{"moe_layers": [1, 2, 3, 4, 5, 6, 7, 8, 9, 10, 11, 12], "router_score": "sigmoid", "balance_loss": 0.000198, "router_cosine_scale": 20.0, "vocab_size": 2048, "norm_eps": 1e-05, "optimizer": "soap_variant", "beta2": 0.99, "max_seq_len": 256}
Below are experts of layer 8 (counted from 0) of a mixture-of-experts language model. Rows are named router (the router's row for the expert), up (a neuron's input weights, with its number), down (a neuron's output weights, with its number) and show model dimensions 0-63. Each number is 500 + 50 x the weight over its row's rms, rounded and kept within 0 to 999. Numbers have three digits each.
After each expert's rows: a language model's description of what the expert responds to. This comes from a sample of Wikipedia text that the model never trained on.

# expert 2
router:483460469486447431492447523389480538530459489524511353467501484569539501523498460487464409511507488519537504509455548526546469450572506405543483477483549551544480464587516471454510498546509541
up0:432447511586519451520483533520561503492490544452441449464479509491467515560440456479530540464468567491471531502472478462497538524478525461524437533544549437519584439509498578448491481499465439
down0:585599564548473524477459567497537545452453459526488556475563494402506453452357434424464455449472508505500467525474444502445572519470627470405525482470488436488492495569527477562540453525472523
up1:568525507543543541487499521536575532484409448544441509478558438424540533442539486502477548466506341479543449440537480510495478478435526472432567510514541513526449525479595449471496598516597565
down1:505600513511519604439542539363514534471421450426509479512556512554519518477507463495540481477506497594512578502536509402445534487453458552475516446549381464597467587514531496522556512412457526
up2:563392500554646434458458471474524534471532539520461555509554545559509549415471514502587456482519479540627496513423372550491384451555463454604533558449453536549496490534491520532537479452532458
down2:487564493495414519564524486517507477478528492403524542496504510431573441486564480577458398468453511492475514541520455527416620443415559426551457421529472561562466403503468475457567411523463488
up3:588487493484458554559522506595466517519432408503438473420545531501474487450463435490399533570492404474483494553554490438488497454488581384430500512424452548539434475478509482406536429529461531
down3:559532435527494540501422472492479610438546482589462527553531519540495517442453498421442542413632536507506421552512523450546501618475487513489619515510564502503558401582500472570412483534493363
What it handles: Name-initial syllable pieces. Early word pieces of proper names and words after a capital, such as E-ar-th, Ar-ab, Mong-ol, Mar, Am, Car.

# expert 13
router:426526467523450456466500390540539515491526578470426533462544523564476523492454549574506462532551497459603505601446542579516521499434488446497429576548574488481497540555511412449417453448397527
up0:437444461513503514531600486466599453526541512409475535512551490467508563532458486495539430556554483438498407582455509508545529454584476433544517434476493357431483463488487621514517464543493504
down0:477502523402520475444541504515499581458437433509491533444485545460520449535565432468414490534550462554462551491519471463507576558444501558530561496553450465479555515553533506501402556487459512
up1:431457403437529552480464537464458510531526465432498484482468547550499567450457451480508418505479526573565563443598473555547541445457534547526429499501526489434581514505561548438520541488535566
down1:530524509543513503459521524490406510503516458581591608505500509506514526381544577492497508520458469529449472497444588488505432531496430513503505541466579477550456415557497423524425555492481434
up2:478552517545435423509516599554526502550476551506567442573497530466498505583439511432454578454572566513527530557425500545510384489521547581495488573459505549532509522533473561459514452524442558
down2:425575522596480540478521494467512531521462537456564549378499454397585376498531473460544584475572503516511495462575553592408471449586504424500552411466506423498489500524533466518539557479602531
up3:427449562536484483525491494553567556600457468556483364443491498435484532496519499459465526529384539387508459510498458459516470504458437493509483571555560482518550463562447486514569476513555504
down3:480616473524427521449560487476463426514496474560538434519509492513484479429554495384504492454536468509521460472453509496470453559489477521495449503571630524452542551594489540532451543518468512
What it handles: Articles and d-pieces. Articles a, an, A, another and two before a noun, plus the word-internal piece d after a prefix, as in prod, dedication, condemn.

# expert 23
router:442631482502463467469460478415494558474432434450447522494596430592509418573472477510576455462516506567567435575547533594559457501518501477624454520531471360527445588527508577453534448453433519
up0:514514604492532530533446540497571521496541442424546584563501616541482457535512456548572502516449583435443455513517585520565513451532456514606463580543522500554372450611483436530529532557460471
down0:470490526513458483511404569456448558526462533539512498577482520473518525511467500489557501507565498393511459530522559546411513516471498462505538448508533466613471460456539509416442559528445439
up1:615464439508435577486522539435480468466531498485533537503451484547544620496516617557455416425485430497504456627533587523588459401494466515455522592471433451464510425544499535502509545495482494
down1:498599490491563533431470549432513456558396527510451410490467482419495481527515506514567540504462551522493503536524365471530443556337437416564567482516457514517492497549550499507421484476484371
up2:444588472480572492511579524584550502544522527475532449459518450532538431506483523551524482422560545539473499520493582464472439486542571406604508492477494421495369602497419460564539529523513493
down2:520535515515522488599467504500453552497520488572532547488476552531475500494535500541540540536445453507491460579491532528478551451488445555490481479467406446495495516507456509505494539533476487
up3:515547490540508522463535530475588455438484472510500455477549504414444541581514474517542414460459505441548493516585443491558452555494514450604580491508427486509380476504469518490493484507505450
down3:490490460561502563452482572467402497474508462485538552487484478532530557453418544521453526471586567480552488489545603460480508384493417525539449496469455477494497428466568529583477487539520497
What it handles: Months and time prepositions. Month names and prepositions in, at, on before dates, mainly in sports career narratives, such as in August, born October, waived on September.

# expert 21
router:412468541393400459508486435535587430489458541471449582555562467551582510509414475580533421547481521517526467493527546491523544540517520461474515455512484463564473527404412493518593502479461481
up0:550492477470433485375546534567516426490518503442536448548485420513532451502577550483440519413463475570458469463441483568503426501488480375447531571550469531396433521429471561469450487530538499
down0:464447564426501499556500490473552501492446473484398455519496623601433427467576570459507445540628422450588517496435453511500484401483511486449565547466465437540603474540479525485441417440517396
up1:490451507457531508501506484479544552503557565562499547550545476458559534631449494498493495518430524448460530559572534553583397502498587535550445493457444521623442449537560490488555457453551503
down1:497426413502528478545515446558454468517449454482512484502532590648478438440578509529485506476550557552500414513496424564496528446496451552407545521454575496519486604329458545586522525573506445
up2:574471552459501565606448498441473546565496519525509507528619471493413517500494512531548507527473558515516447491564507404475645573458489513544565499529537475451442491542466439482564503371512460
down2:419405438504448451479510422465498529482460621495472529500516436525459596449456523522520549538474497541493545492528433522461497606388471565560470497547442500486465515625499584460426543519483561
up3:454458475506478479471514434560482476465459530536581487477505425522460543534544590483409514485548493583509447486589532387510557467579531481450440545478583395469492579489495544523536540487491439
down3:478480463452446528521514521510516492349480504573408543526490483417437561496517564496441452495499507578549515496543470498561439456537485428411498570476577411550484483572449548447496543517506418
What it handles: Second syllables in words. Word pieces like or, ur, er, re and word starts un, lo, Du, Bur, often in table headers, e.g. S-ur-face, Re-ci-pient, dis-or-derly.

# expert 17
router:526594535537469500433509488404546532462618611516577482488542471518437459567432418540541402534519447572568476506545485616554483619537498545553507533458493441517506498504527443588508462427448377
up0:543493431510472494472464397537510448538542494546585461568453515436494531531463522490425451442515562531514534533579503453412521516421473525539507550453443433559520476501486460517534532382480466
down0:439572568560488477415465507497524507511487434457466342584524525524479625475571502463525531580459558545616500505497389442509556572433494480544482519578525545505472483500574527555468497562465442
up1:472537591423520533509400526447471635513469440535499457495585498568543457456560521455492421524551494528517496497426526530524473545548448523478460519490448562543511537487507494557442610469516564
down1:555537547496510454502415564531445506453432523457513440406629548531555519498577486405426498519544496520536460549452414436419471509439566459543538472445490520543465457468541494495535446513556522
up2:432487506441523567487486455527581546572546546515516499522489517525451467446639527491518379431400494516463478513503475563580468465531558545548405504518553467486492495447486519420488494483515526
down2:489538489477514508589468463595523344421474465496533539484480542401410541456498572522532599438564549517404432521571519451537449591427510533541480516515490511490486467513480465445467443470481538
up3:459441463414555513488553446558499550429559520568525527449542478498464439501454476512501458530550473405515438498546498489506549501495492462590424511401527497515571581425518534517502467380451517
down3:423417469506578517561515555519409473478558406468455439552549448484535502509572491568467501483558577447468474461523495524522480455458623469382532554519532473507517565536488470507493482501534506
What it handles: Mid-word ri/vi/di syllables. Inner syllables ending in i within longer words, such as equest-ri-an, Dist-ri-bution, Emancipa-ci-ón, me-ri-dian, plus some plain spaces.

# expert 22
router:461510526566458443512541481421395464499472539520518427462493451565525409491448493598501441593487582536542401540507529484513570514447548503524393572420587518427506486492524447520508515371450497
up0:510600499521523530413527457518444463445595573496551493515496549515501526518479502463481552551521573526534599435491451547475528530492571480514488607401557452555517522429500489496492594442598432
down0:612530453517523532473608470481529533495458372482635554478568466466417519526627453474569487472511455441365487531526434509571505442501563483471503493461452496484508508393512485429505452510545550
up1:400533407512459542505551545467539510534490499516439523531552544428503588450431532453600483538620476511509503502438430527426470489507466507515487469438549564519514510523508547565556472472427514
down1:380511550531485490530465503561399612529558570572510484519539460491603602516532450419566527554486574467528525502560470534495499510484496533461472494497560530557463422535471503460514453493405432
up2:441505503561524425540423486588524504450527438434476541512553417472500419480502528492498495478531503606514467552612522482478534536536481516489530454405530493394516445413443416484563530497576467
down2:466510457446560502469494501514534471474398509484487595495514555591522561498509519532518525524440569470464478511533483546524476430478540485560489453493501511321453513536497544504575514514483443
up3:377521549533429458493499428507574474556398502515453530567471405435562528449521455493470445439532556519541411541497541501419505553495487486497441519570523580489500439454500530479467430403489615
down3:529499479475432433443482486509502615538503532495449468486506533505450485443549555445517423468537516447460479509557516518508566451561512526531575460500503456492508455455523546463565480507448526
What it handles: Word-initial syllable pieces. First syllable pieces of split words such as dis, fa, cl, Su, Ni, as in distinct, failing, Summer, plus pieces of Thai script bytes.

# expert 15
router:422589448489516414413456360395557472455498522567500516516515511591485496555514456466573457401513460497475629503511528477465511482477511488504501460456491451464527420527443450478408554527479500
up0:489518498491471501481440463436519530610439567450535459503570512481609568527522522516542465494478521463510497424563520527508482456471566508481485479511522539336525397553491530507490546471548575
down0:527534522457516462472554557549475482434447482571487476459448440556491466451593507488443514544492471529471549454621435557591530438559532460493508478502541496468589472509493480546472459450482469
up1:512543486448425425535431462504490541443584469482624548505523591516470519580499530498513434456475535474557490533560442469515591569426515483537537522590522460527543538419497482550457533568519555
down1:500473460463455500530505480515532426495446450510480565492499530527537600482453397519482500563413355589414462564477412552480489477423468415532546490479461399548644521432539461519473583461563540
up2:464557504608526451514463469515407529512468439454439566466566475491477517582531494458555495503503435448468454478499471473455448465489365481402451580507584575444485457498471528548521560530482528
down2:455540490507371449602490500517488416433465481464401416517471463435561567510575444475586523457534564437465500516497578530547547519486493442480424549450394476531501458517575466553532495479467474
up3:471523545587555543542409386508544503458549508516532554492510523615552554480509537495558535496451424429576473568530578523507531474544455606472526471537455468528489528500553482369442452460410453
down3:586549527484402482518530541522561420482453518530521502523465553475559488486485460466488507476481478575514442551504470486474459637412458316580604506492507571502525590560558459538473523584447513
What it handles: Capitals and label words. Capital letters inside acronyms and codes (IATA, AJKF) and field-label words in infoboxes and tables, such as Capacity, Order, Label, Location.

# expert 0
router:528480522576491431439455455438506547485571532522390477544535517540527395551507433491498442476493438538547512564483437503423435492441409434547538581404556505545508461471473453533575437447559489
up0:533492524466545506516538447500486489464388471504435522424610538572477448516497504460487463492530418477491539566466570601539492523445564492472568445535578402480493607586563418440513478420509635
down0:411423506565464490571468521413539401596496426547580545535532476494530489477560638521523538450535547489513502530558417509543428483437476516446475507477570537545564416563501491552549545466464497
up1:405508458442495472560517446497468496439596583501520548370502414511507481579486567540557495583471499497492557485403429510489499482640552541551459489503454563500450525428547432498521572415507491
down1:490554499470539579424507479494521452557521481620572557510429587580504544451521417485464465497525526528386425439444426504411546485505537510523504503478480441514584589570577454486524548475540478
up2:409494503485469488527466509559512488460461396578554466563500441463517452430542484447429522528407468405483514464430576455599508555499382576650488588517506575606477483609503503515514603475516438
down2:482545434461525494587480458521568498512511507466475470453470606575473485603537422452470465499418368490546534424488465508452473464421479606380536514487433542472488530517588460462499455497546447
up3:547529555529449521582505499540415635520494452391645476445500520556431553506557471507521490467535469578478493435493587486492416529508470541486547520458518550534494484522417409416475466575582553
down3:511471440508376557540466563559521455440525520506571558438441550534480531555558522542449490534480576430533445468484490520572503470485520514416568451593477503463503496456478508504531520555556441
What it handles: Sentence-ending punctuation. Full stops, question and exclamation marks closing sentences, plus line breaks and == heading markers before new sections.

# expert 10
router:484453404470484523559443439542542435456556588582427567478525429423440450495501476504516538478571480555583485558429466612402555513372558434531470576540551438550576524512503443510534477411499437
up0:446536529455515550504495407468565503502459515599516515442539421468435480462599477510525554595528510536578463497453514447461537532434455573450553457514497498558563478437490488543487539444508549
down0:573476440576422368570453405606469547568504523483537527563480517501424444604579475501504553520526507524476441551499576484465525501472459414583577450559476561465484604516442527438550511489516477
up1:590427449541431420588508449611561468524513483558562501414525551528481530482532445507557442487437438518427495453522541534502541417539460564565504495518568580517468458444509468545482502492506425
down1:504511506532421478477443525506532545482486544444618472515587490513444524459522578522526458534588481607410508480454516590417419407514471443459538499521523546534435396470617504399484517422517513
up2:450545549464477567438513440477518530470496430495480492508349541527453473436513441510447492539580400561439366486397568472507559505575491495513539545500484448556490514574482501448521525525544419
down2:507443420544447551504559511521547502475461374491503470557541512442559492568542497537451479628454533480469594441489556659514519479557502507478604405556538513475420512500434476639532566587565514
up3:518493541458515473560453512546507489428519534575477526563516495514497453414464498535545437504547454553490534505432527444562462575477437497534498535467392502443497595492491430436509523430539461
down3:567536572541528471450469481532499551541539524576537555524561405529493446529517401569538555496474483454484530429384501507473514526611438534533477530548527564450482406415516353430441484522520450
What it handles: Prepositions and name starts. Prepositions by, of, with, for and against, plus capitalized name openers such as New, Great, Saint, as in "New York", "Date of birth".

# expert 24
router:466576445534438467479453529476573464492478545535526482474440540379508470485531439472462392525574507575578512517437492537506509582414587447481503526462510465491486473539407476427439485523513418
up0:433488476436486501485533486537587480451527398496572500488481497451459514470523456532504488517452531625493527510537551478507480544535503444551496481484447574454503523517486531439455429438511498
down0:518462439597564495514500457594469513537567477516418580416535522395499468507483586510565449449521450418524507526522441518444427505497545477496519497530450505438549457487502491407386536512554357
up1:440486460496475518536529574480424485561492521538450653555553507537484430591439474586485425562547526544541546510509579486599485532532488466427464429502500503488558504464497503482524538532464518
down1:499509516537606511529461551529496450454578513465550476466473488507548578462478472534552535549399480473500589481500606483520563528490497431459548561511562434468557467437523417444549552571550498
up2:527481484555495433467385521510521499563463505504562484447547445508449551543481478390578492459583577571481341536444502488487535420544510566466446482491527521627462488492509499493523403458449598
down2:526533504514458492422567514436523485498540577510458438495353537524489568525513595519549476472464514492488452566574493551518545479522521465433517455520540503490608539570422485443430548480558536
up3:469556527561547413476370418471502454509370540561474466424464487536512580500477495618611498503462488605528524518573543583531399541418555546563530512584527440514527478425535496445568513490563417
down3:503473461576533570577531573531524530461448486526438464388540470470511490445438448418539479547417543539476480485494430473451412490516452587388448510533571507513521520504556584439339509534550491
What it handles: Vowel-ending syllables in names. Short consonant-plus-vowel pieces like o, la, ho, jo inside words and foreign names, e.g. Cat-ho-lic, G-lo-ry, Ah-ma-dou.

# expert 29
router:505478573468530548526459507426438531475605550568454563492530480570558549478502511474578454571539474634543582566508476620415466559481448494503521510432499519551475563549438406436515531474426436
up0:433473374464477502490479506443442520518463436494453475515483490531471529557511445496530491418544531493517415573476396504437483460580484485516404397462483440432566539569519445588410538465489521
down0:432491549472526582523457482565510431472511538489507519488439508442467504612496579510431461440402516505511555517602459429534458437506578569524508512495617491494442467533494480505433464473517428
up1:452520456541470494496642487542434541538441515562475568533422414396461504532572503451584521551488524426527599468477478620458499544553483486489521476539476520472512403526425397490518532545427497
down1:459461480499533450547494486527478583479477533313459411396413477605507493532429421562503549445469452498465466406441482512559451535579559519459509553490496435464412466461545507462567500536579497
up2:441476506456504500502452511415490508405499459469495541566495570470561531449467440430514444475578487605419524538526476480510530551454458451476434462528445549449496470521497485488521596545574524
down2:521498511485480423431484524505488529567490493466534532501499484502502375506503475460575513421468501433435471505435507560498426505484539430482435510500481402487453443464441456494473526508483590
up3:445467543481490494517494539454489505453521612466439553443474483548595478517482471484503463572425458557469491480563524469465539506495372534488450487510521439545555456530493530502411566494410578
down3:451519585465516533543479499437455433560494515513506489566542564442551482462519468397529491443525473420492503402547552448531508513527531514474488567360494477473525604552534457514487535516381449
What it handles: Plural endings and relatives. Plural -s endings on nouns, closing quote marks, and relative or clause words like that, which, who, because.

# expert 12
router:453572451528404394453489455519415522513489531431515477372474484516419448595485434570393442517424486527562492538547536432440544496541492465563493437536530473503503577515472489585571599518501463
up0:443448541524512475563453536421541558514533396498518528552475559447508477490585436534521461446530594505550461514527466431461569456402507490550456594439512535543474531413487521556508517511523495
down0:491504451456483524499481466422457541500446436568462536539469384558479480540468462503457474579495431482483489620485501484413477498574456461486464493616414497544544461545472481498566528497556553
up1:445406471427551528515474514633576461416430506556565526477488508383487450532409512515415544602506457556505501453539481502539578501478631443509542481498506465558489556524564420477520495499565592
down1:478440422427518516541555501426506473386542514503609519476527560491494495540445418499517483542511521534536531495542446464485391495480470536489502446510443491435486537484536445521478550437503463
up2:472486456535468549475525585596447515467559537514562499572485416499561439489562494464478538495533566520573477538440521482532401633546415527488540549510568543503474561473585583526528520547452510
down2:537515463562532486389427555532489482560519523468458417549448331433430453513456467538449534524622464477594410510419485542600416491435557552508468541478499519531415601451551530537504507498451524
up3:499463435554496471483400465556569558508520588415451457420560609447520448504500607467424423483554528504506514522613532466408485493429454511505484533512440479443481425521535496530436496545427463
down3:448497460493446487467490478476444529526549495541484606462435591490515530484458385542531478515506529499410518448603518439488376507402506493563579418498473505571547612506497509517444519516476375
What it handles: Mid-word fragments after prefixes. Word-internal pieces after starts like in, al, de, as in al-ge-bra, in-de-pendence, n-um-erically, de-fe-ct, in-cu-mbent.

# expert 26
router:516531539544378532510436479515558482448453525517489563430546497580525459609477426509516447590520438559465475496525565591475528505415497539535501449376465514493477571571511520423576510567532548
up0:461372492441451596570452520531516442519582439498552564527503469488479526534582417519560503494517474556456556473610431497502430601466467490504509476479518502495402498478476465472566460485533511
down0:500475514587525477550473456524479496445416520520521537541583517477531506559441512556482538501500498514471558508520528516513521527545420517516529451529596440478554540518555555533553587524528513
up1:480452598490417618588478551447484492532468495434446525525510458606503499467573493493498452466474533457515521476436504563463510555418502506540531517441477460457584475507457550434550460506504457
down1:582419423538401456493465580409450493516490452457505502494485583487516478635520498606486529497523550585500474499512552469494542521489433548456498462506474485504481581548520491559501440546536457
up2:507549434531550457470387538490494448513495519567559458533418416452431566536477494501505502502471497564589552566528519410499580444511522501441474506535473415603433585437438370461459414590495514
down2:499470588429489462526614443491565513440468476436489583595574580587566469512574562535501452515503438493483576465461395517402526487461440513485577518451474438452551498484455432438542494520496513
up3:532513529474375465564469518566447517545473400550493603527491491533517444492467512469560336512483465522617552467564431481496498395438509487567501517494442408565500619567477516481489482446489573
down3:595508549430546453553547484430450476455514519434494438502499571532565526426480460424569532534518470508456525424441507524482547510421550522482534562445519439547473450525548491456473519530533519
What it handles: Letter y pieces. Word pieces containing y, often word-final or inside foreign names, such as Pyong-y-ang, Han-y-u, Synon-y-m, va-ry, Nav-y, plus no, you.

# expert 6
router:454509490464499475456504459418603427482588484615486453411475502557587485531531533512614378599599445554531482533446471547486485485467511455541530535471550455428525501472444482454545468503432458
up0:542555538543554492483451499387493529518508528544433425482546502447584520451585482493447587399577489482439507542436539608531361601484511511490443441461577469489527529526412475462433450541429537
down0:459506469562463542482539513453478519526517509391536482500371530451590584539529498577449465535387441475585598500542397478480492468438471532532587540528500454453543510396467494452515494360525501
up1:504581476461522415465497495552609417445539477502391586497495463553522498493500533477546495537560500486400592493489479503469571496549505560474562558441397501447436407429522558515521482567516560
down1:481517568473481546536487530498530517526351424552489445461513514481476521562497552409519494477467522481496477498488604540488504421476565580536567537564482480470530573479570556555576419536511525
up2:469509477516528509525480528494511467475639452581523604460494463556470530526480517536521549511529397561466464527567537456478547481611415442539566552564536450539472425456551453518446579525534439
down2:501535502446564452429464455527467444608524513486521552572472465474452497509589527404537518456598547522409415521440506505603543582535513488538529448455460540530527503548506415554527527555528423
up3:538539539528578506548386403506473572553472478347535552500513483484523517478518479592518574490490541598357518487502554567519544529521511473556510495615538484506584581519534511508501457484446463
down3:529436532502565458543585438555488381566513484610519504484483466442497574558610545538496453473510445487506481528456515543576547452535464496416499527513487487492495553523470404543494534482553522
What it handles: Opening brackets and quotes. Opening parentheses, brackets and quote marks after a name or term, such as (Greensboro, (CDER, (1839, plus bare spaces in tables.

# expert 8
router:476493531598448506521451486491520399482515543516449475466473430479525467573585456536477536496461438547488528481502426570492462498445491455408525577503536465559486567583518533443512521390505577
up0:586415566542501450530537484503477543481528537486505550479469478469573489495414428509618454504385477441579578431572538529490548457405462467490544545455504501479442510519550499430536413549444559
down0:427519486477485547521459515453567556496502488474462489490539458573425580461422549502552556584504505576503493535521485463502485474492487510554536508551629612492460442483504521491366559490510440
up1:455485514545422484503531516498466474450560446473398402480406516515520474545494518504428535486460469503640534563578535500471495584476486531495576494461487545530524485454450458506509503546564444
down1:543492615569525422520453506621526475494580634529573509480474622498534458540564489521534532467522586508484489457469480559448540495565586441452566528459473561552505468487544583434395522531485473
up2:434560572493442443553504520412430539578392555429558475487469478478538539509519466540486557544461430519520565521461375519477477471488460567459485519543563527569521525432527579501428409485533449
down2:522441509556509468502534545408485562527512471581518472571508418501439550461511412416484494525526583559587549413472553580474505615575465630595405485531550477459526476498468574507492590514486483
up3:594401508590531525467496529538498524483476450478468480529491571505527490434498495516505578453561480471570459419499524487558419473394509581510492523547467474497515515455574556548438521475440463
down3:500387380577450490487488481523403477455537492567400558606484435465416487521514443516515569477551518471451482534384513497516475504477543543396463510503389572523385509491523474431455609537539499
What it handles: Capitalized word-initial letters. Lone capital letters starting a word, often after a bracket, dash, pipe or line break in lists and tables, such as N-FL, W-elterweight, S-ongwriter.

# expert 25
router:573562512506434452490500466467498509534497611488474577464501498571588398465447571480519471459590500635568462475410393510576517492443509477577485462543641489487567487577411476373569448439500559
up0:468510518475478487443545420527491526438452485470464475514417549412519451560433502480510493374495562594507470561535429509472482543504547550558527477534500457486492518476460585445546475482523561
down0:539511461423413449479456520437459474531535544557512564506562475471491544443411561421446476515490468576562502520530492525415492490508441506534499456542456448538482580487434444455506636498496573
up1:494525496586407484455501459512468528508564546477483459486529528501488494388452476444467452527590498496520424474425478573475443471548491473473561477463630468472474434522561538484498407478541558
down1:452419403421521476469480472548455553470557467496450511528548444484451505471438563586535519455549604493577461463539508506616530477514528381421496516485473521520384460447623544481437571511400548
up2:539527573426561515528470534445522504479548519514577472561490520414513481525509468540541474504458458551488408468592587354515529436457523548577549451444527384486526496562550487511424524504470507
down2:453399595485500454509497582543492454560509501444447504539491474523364485491593532626592467500540541464577436501577490488442472505511573438462497586539476604412518484462486432481488621497608512
up3:536479544556442529539510460497429581504468528492448502474486494516521492486479490455455436452497500444561490537524491531477609469489564393566437533401507435505556489559424566427501428458491501
down3:557504534488474560495510453525642520624498511507530532419530570540458457403582483479523527553522457488491499463445433488577474510597460473463468562528516444577557571505564602516446581481501485
What it handles: Foreign name syllables. Syllable pieces inside non-English proper names, especially South Asian, Slavic and Middle Eastern ones, like Gujarat, Agadem, Khan, Sherman.

# expert 31
router:460479430551531407459491508416589496627446516472439548470496448448443465513491505505555448506489494586599454602407500467411485513452506544611497479559473508493529419492557498521430434584481538
up0:415543511506488497466457488461562413477506468477508525537505525431538427563461609452568486462455601525537516539549530661492497499522427465554462462442493471505468495502518530508483490530415512
down0:513456479503564484519435447463433484520454433421413520493423561444522496482553572481473617522466530486543556425472469520514549531477512436495562504474557522517513430544616513465551447520517458
up1:420471553554514551570451568501486447541544552529537483499490470483534533596493544478535387458514548506534549489485451514534534533502448546567524398563445522408408517474468480510404477526491503
down1:489481464500465540541546407541521521506520411554491474461499506489562489545460426516534548371495593513473478542594502549466479508490482509558449448552409474449581511495502537573517557461474538
up2:502493437568462493494514520474559435571482458483546426462506482508467526469568507530604390535490429464536532529535466451512515461450442523588440407494643567494509382535506502400422546646531570
down2:472508581478482546394472529569469510593498437525495455554503497476437536507531530531605425545458557546483533436544538510461436428512472473469423477538509415501418422458470564602659516544352454
up3:525565541457500481547524522526518464563365546662579598444456566497513438469476501563461404552512449441480442491482571469417437477487507390582621506522507488532474612481465549553564504499508481
down3:580588607503547558444408472479576478526550516503575488510564474509529579499519544457477483512477543557455553399426514543424475491475588500508438490498564507408406524516589496381472495405520583
What it handles: Inner syllables like le. Word-internal pieces such as le, gh, ch, ver after a first syllable, as in accelerate, telegraph, daughter, plus short verbs plan, join, win.

# expert 11
router:496481539528482465457485568521522484547459494501463516470661466558507375514533413487536458473552502496520525496478564473524558463429572512496451537460525479548551508595487427488579518466445495
up0:549475493508521457503480447462525542508357493505465463447430431532504531509526513590570549505488586431568473508471559475464571553466475487500541514513546494436492497495466499550602584534508482
down0:536495535559522450605519468457518503502529455462528553433474463458405571553543507507521552514456561503502535625525445547444558500529491578468507431464450526564456510521581441467581544466581456
up1:433489621525512564489438534550464503411440462508432504529515449483522507518481457544541398495638572503451541518538564351507463493525585428484369586424479496522560478520527495486595503520500484
down1:418452585569464426478466471601499579519472549520501475567529538507464474462492474491504462566569536548517559492459542423431540530431488508495459523515548547426422414496524488532524481485541553
up2:447521528509526584555461494491550489521510479410502480519572537551458483569551445596579513442523382495516451447543584502502466478481497525433517453440471486541515445482556484483514604419522514
down2:495422503521487531435428413569528452455504488470533539487487553503445607528504538473506640393498466432482472454457492438574495502503435507612499536440532491485514478581467450527471457600472585
up3:535551447499504492519562529459436528504459589521386563496464542493500502495515464477405590544486583459670398627500548522528520500457519501477460581473474514557544535524445472553464487395532515
down3:585553554487462521361555519468542540462462552471547586551506574479571487488473544417448397460494477505552419449498430473502497583513527578548439514521453536384548528603555433443532492429490485
What it handles: East Asian name syllables. Vowel and syllable pieces inside foreign personal and place names, especially Korean and Chinese names, such as Ta-e-hee, Ja-e-won, ang, ung.

# expert 30
router:433400550581507493430522487550522469504512541488529432545527444438445519455463452498558479520537501532508457551597509491474529478495512435565486487474482538509433483524485438476524476448476564
up0:539509562518567511477451467428488459505537602538514501495547516588558452459562494520475475485445504516504474496500507459549473559462470469530489414475524475549455565461613428487466517480458555
down0:555514574511422564579449518421450477510557502524485448465532473577536512430495583514478422471512497401462560424439507498551494406405493504417595417459408548467494541557476472526591511548474428
up1:547431494545465525477533565518445544429440541565493455486515517494542472507474563546565557504549517479539499419524601352550499401523484540576440535516554589555356542496530455492517456514446476
down1:506441409451467442485562517443597559505571506533337466464619453519516558577531478443459457500553552492525468519523394587547508426526528513477505592443582565504540468539473536540534499440562483
up2:494556538486532459459456595503508569559496485451444446539511615594513430530509498495535569575553529527524527597574475535505446497487481536526487512447447442567507559518538472479462544527481546
down2:500455499532459512532413526475477458507494398514594508386539531513512548459442501472424513536429517550440439433505491454630460458494606408507538573578470487504502492502459488452418595533444536
up3:446594524488485412518489506538421515561363512531446425509532465493520477550523441546480524518498473565553489503552543470572524497505437481447574563487479532587532543487482480514430391482531543
down3:576509489489458496526540510411460468585543486425484560434497468447513462511536519576519481489435468464458586547481536472602482522428445591482584538642555514497462494510433468504456514490506632
What it handles: Initial s and stems. Word-start pieces, chiefly s, ex, comp, after a space or prefix, as in s-imilar, s-carce, ex-panded, ir-re-levant.

# expert 20
router:466515523541454549499451460441529573551483558554499470504600444466508496523453554498496455481584468552534539540479517589465431545566479545458537501470525524567437481536474363457474493401564436
up0:448479464475493505471536476586396602514434474386433522457503451490506487444532477535469413559525519507506611577604508591480522421498523497404451565475535503535494462438514503495560460544551510
down0:538462523474538559527567448548414492491447548523574536479495454465485484595562486400456548509510492396480476462454610407445498532513517591508489419536588449481455483493560455516480547563479496
up1:426510423543483494524461474553475492540525536479410553359521504529523581475504481458549480500576471481507571455475485525416463568507499417481460542482537468422484501462533594452493510527611472
down1:469469565540421480526416579593505435411555538491506550372457472529504457530494461457490504595494509499488463430550363624490482465518486500404447524507489546400503480451518494374504435554550569
up2:413482453643607444467429526469442394405541505506603393496514484478480510475520532589517503442521420466440561491448491453500522588539468550496537506497502538477485562533488422510458419579394471
down2:487503488552574466584462571547523431511491470498476407506518511443500441482457484512544459509403511594481423491509423519536430441497505523457477576520435460457452464528487395507432494646490560
up3:532478544424396507549482394548458472479528530567429518553517451485463520597536507443487544532587404515487474479645484552493380392575523481567502548524506469589529466517391513384455482498436605
down3:531482497471535563489491563535522447528409511494408532521574516519538540497584554473566552465479530442540568505478593415549515469470602481522517481489513598510423420486588520502515464485473599
What it handles: Predicate verbs and adverbs. Auxiliary and linking verbs, past-participle -ed and adverb -ly endings in biographical statements, such as was, been, became, previous-ly, cancell-ed.

# expert 5
router:509596421490481449439429543458553504416500543597511451397529453497356477473515426497529477483595474511515499529556473532490529540510538505553447446506472453556501544527489449453512410533540509
up0:610559456459460500410465513582514539519436576562453447487499471497523521537488455522456506438464591557510446576501523481506491531521543543431541499595492531422386594533515403554443469560579481
down0:545520496513446523439470498492494482529512437426526477453378493521490390411438476525496528546408515461461516544452551512514525550449587529559521423670548507507504506524467452542528514480420512
up1:468533521503447495478504465481512577453509529458577479479553558442538479439549409429515479571509495460431413458402502456520500459437471533455483567586449495545558466470533511532482528405483516
down1:525573514430438543528430460521511470372488457468548542547439535446503549513496591467453571577515460530408473456475555592468511455584469453403464510557504503456431460465470545535480469414443461
up2:479607457571558509472413541495578460524434607506531429531505532502532536510450479535533609515510511414526487601475513524520481545434498440514494595476502511527420530468400474500554505623485406
down2:418522543548531465445491475411512536446543557489464490455479545441453493427472532481428435467467559555461498563512394490518429427510518485507554590555547512506490502545467396496483532476523537
up3:566455536472565407591476521497443602501483484485451497440533538492454416326475498516535501491442591546468475473464462489474495516542587510554496427532486478474538588553526521481589576395578482
down3:466450462587468462488436585515478515571416481420557520529487442444479394424487535502453557480504524479584526486558522482468495518477502485540372504525458531473611407483465532466563480599520549
What it handles: Letter b pieces. Mid-word consonant pieces, chiefly b, in names and foreign words, such as Stras-b-ourg, Ro-b-son, Car-ib-bean, plus capital B, G, Col.